Experts of a small language model.
Size: 11 layers, width 128, vocabulary 4096.
Below are experts of layer 3 (counted from 0) of a mixture-of-experts language model. Rows are named router (the router's row for the expert), gate (a neuron's input weights, with its number), up (a neuron's input weights, with its number), down (a neuron's output weights, with its number) and show model dimensions 0-127. Each number is 500 + 40 x the weight over its row's rms, rounded and kept within 0 to 999. Numbers have three digits each.
After each expert's rows: "comes before" lists some tokens at least twice as common just after its tokens as in all text; "comes after" lists some tokens at least twice as common just before its tokens as in all text. This comes from a sample of Wikipedia text that the model never trained on. Tokens count by the router's weight.

# expert 12
router:501503494449486600571486517579473456558546516551526502478481521519510484438495466486546532517502459528424454526451522543450492607489537515537513509556474444550517501536551566572499544502474513556518554486473492485477468556540487468488412461449504580501519527564474525453494528506482516470512492540604579524525496512521510460523524468559523427551484557474535539424544475491504487526457
gate0:472469477507494523459538488493506498602495500589464495555473545523533454443537447512490436489471592454511541493469495519461534504543503543511454545475394498537592523577467532450542437513508526487555507516440513520554517503477539473484493521475592410586501511519518499449444484504479508514464525411455457483452542523525511527484453533496489500502508528475501447461517562513554426562500
up0:469450479481499459465486513530515476561530479544448493570456581481493385471505425482524457469481478505580467526475504532459563547492500492522440448475473448575583581549443504531502441471528532555517460532437515476530543501484509506482497494446555436590463545535524516489477472529468472479444493454520463563488549461501502512423504570563550537488526506469510495529508505519540499573484
down0:535481518467516505441553483547543449388531464533550509490489436423456514465448502582469494494446494484478489530475475513526479480456442497517496435531469487497516528415501450492451541474496483494496495432512516559466571508517478584526514555495515514455444525536493531518571481417608498476535479538469505530538556475514441509510534565542502503539537512499490518601548466564490563443476
comes before: "\n", "-", "|", " ", "==", "The"
comes after: "\n", ".", ")", " =", "==", ")."

# expert 1
router:446482571487567505545526512546429471546449529537545552434515481476550525489457464474508526567495446448411419569474514490446494534478534518515596508472465486488504465517509479582524541453536499477531517421483488489515475566540483508508463462484477512473496461548537590543497524491512500491506540571558583475511453585546496498521523443545499394508491579488521513495521499481484482525470
gate0:482572538470477514561505558499425476569513531523520464492526530522522485508532518488461520531529434522450471426530499486560567569508529486541540550441492473555490512476542499500531495457447500447444470554502511455480535601480515481543607546466518518528496533526500519524500543529509566483558473550561508397508464535607456457513495458540494472557477499514462493495506438494536414544488
up0:520565481481474546449501532509496479522520493459534553454552489528455491526584577478462404442520514422549486610542507484456401467541495492455490499537500466418474554539497532535546509453606454528581537448540470567488421454511493507486456523525458487545480462497485456463561488463423480484439466527528506521484477535480483529462534502506493446529475464497504510484517500475445488488481
down0:523482495537566432488549438530407518566471562495546529468494614483512507511431466574544521504428448530459456448502475469519491502511535483528568515498520524496551502493506468551483518472403465494470524508462548524505493579470520485550462538473498491476518497533418488498431532508574524487523496497478442493497455434512520494535550440462536527460530506548522415492462461443565510568455
comes before: " ", ":", " a", " \"", "born", " an"
comes after: "\n", "-", ")", "9", " (", "6"

# expert 28
router:429517508448539530511460456516483480534484514553569552418495501484492438455507417489498542533579503500516469527402489565431476551465527504540564447521426438530524459537584522485540519465432545486583530469498513546472485518524517492539501468465486552483497487502474510469493558508469440381524496518502513527501433501477512464498537444551538495497470532462525526414513465488507425532476
gate0:536498551512529482483536490531436562541502582563481497460453488438501553453451487497409467501508455445494514518383476489516507492502518459451479535423477502547629435489564488546481510491514474459551481451508496479513523543451482490502530542531587471509502523459502533461526542447538435527458522465454500418523484470484502532489485418468554436523496437454473505474523502562524494454526
up0:451494537478467535501507477466425559510501522492486512523471512460546552539510549575477435470554531533523471472441522462563517497434535506552499430441482448516497455507482492445524471467467520555570489500493477437462523530442516486444541518541611489552471489448463512438487494488531479545428465495389454449530548509553441500542506466476558544564512486470494516405547465529489505498540
down0:483475488498499447478553520554495461566458501441391515485576486469545507525529444492443491445478542533457479450531523468490504480452499553545490525555480539499481494524379480490474454506463472509512593485565498481501499492529455483487400443474475512425545568550534414466425501503505499489504518499528428547488497546510560523562472563506394508491499535508508427488491525490527505516508
comes before: "1", "2", "3", "4", "0", "9"
comes after: " |", " ", ";", "|", ",", ":"

# expert 49
router:440509532469512533513499466523449485535494517565511535485503500515535423467505490482532513471544506560480487487444529512458445519465516465501540493516467460519486424504592521541519568473457545509510555497436511518470502558485514443507469493421481582466498513526428542559515540543466500379475604569539563514524446523455481465492545461556559420545503536450543488480531427466514464524487
gate0:476490471557543480503465567478445482500477501494474473527511507561453520540497547435539480605461437515517437483507569460495522483545407459548455443472516550449492463555474552417546446488571484454533525485484526450557413499489531476476473511485520515457529476478444531507460547485550530468480450531531531560493491528449505456458539546483540448455521507483427557498517460464579452551489
up0:491469516458434467449485478521501488569457493501548527518499549507502539466503462504496426502525494497509490522443446447513518517507536591502580494443476441530593568499490453582472484415509494584464413536496465491430479555425535489458480543530484523503498517546481452464508463516480514495529535467592528469458501488505522507529515481515489534519536517489597498470575476557444600466532
down0:506459486473568509510471425540461485488525517492461546454423395518482444574503575581526534510507431460531486539470462501521479536558505509487498505491479488591499477553529521506536475524502472521474496435459493515470470499493482451491559560486439521500506440511502480367537574506540510461469504487540491434532546522460539461486524553501458470566475550532492478418512481559423558497502
comes before: " ", " \"", "%", " The", " A", " S"
comes after: "\n", ".", "4", "3", "6", "5"

# expert 51
router:479486522429481487524448427470419483544495517551533530503515472507515466460493446519460553522541500458469434586464506536470476523468508452547476497474485440507564486515544528544546506436532547535508523465427451528532451482481534502467522526390483512468488508530455484424500547584476475420567547564586497493557467562434476477495532431570551505509489536486500510508504452472476516549486
gate0:508563495476511456441518454460431452567507537561505475476487455435544476516554469535405501461478541402521399478438490502474506538542518443516525566454529530409577515484456477494547525504518517562483540526513513440496486508468510550547545469498461538471565509470487483490526484522480457544490451478582516479433505454543551466493478545546525486469554443526480513462481477548476464429472
up0:479437522519553532498464445514480559399527500478494471473505553574482467469479569494583470504537500596538512462517451521485517465487435545489509445542473499444379496475594509517474459559535505538532552531541492526552514439488490507443461445471493512571508483532505494495442493514500535477474436504550532470453495566463530483458462520482506502596476533515540463412441486489528493479507
down0:525544509492536505447486553535459517442506565590549489541461491537428496506456472551502530528481456462487482509435513512440528447418482457489460524418504409551543468481526521469418543486413504503460534501467556545524517467468508494591524501511522488514482447517528488553573567534510469494570511553524490518482455413462503494541527494498484528489511511466519490477437438473461523398533
comes before: "1", "2", "0", " by", " in", "9"
comes after: "2", "0", "1", " was", " is", " were"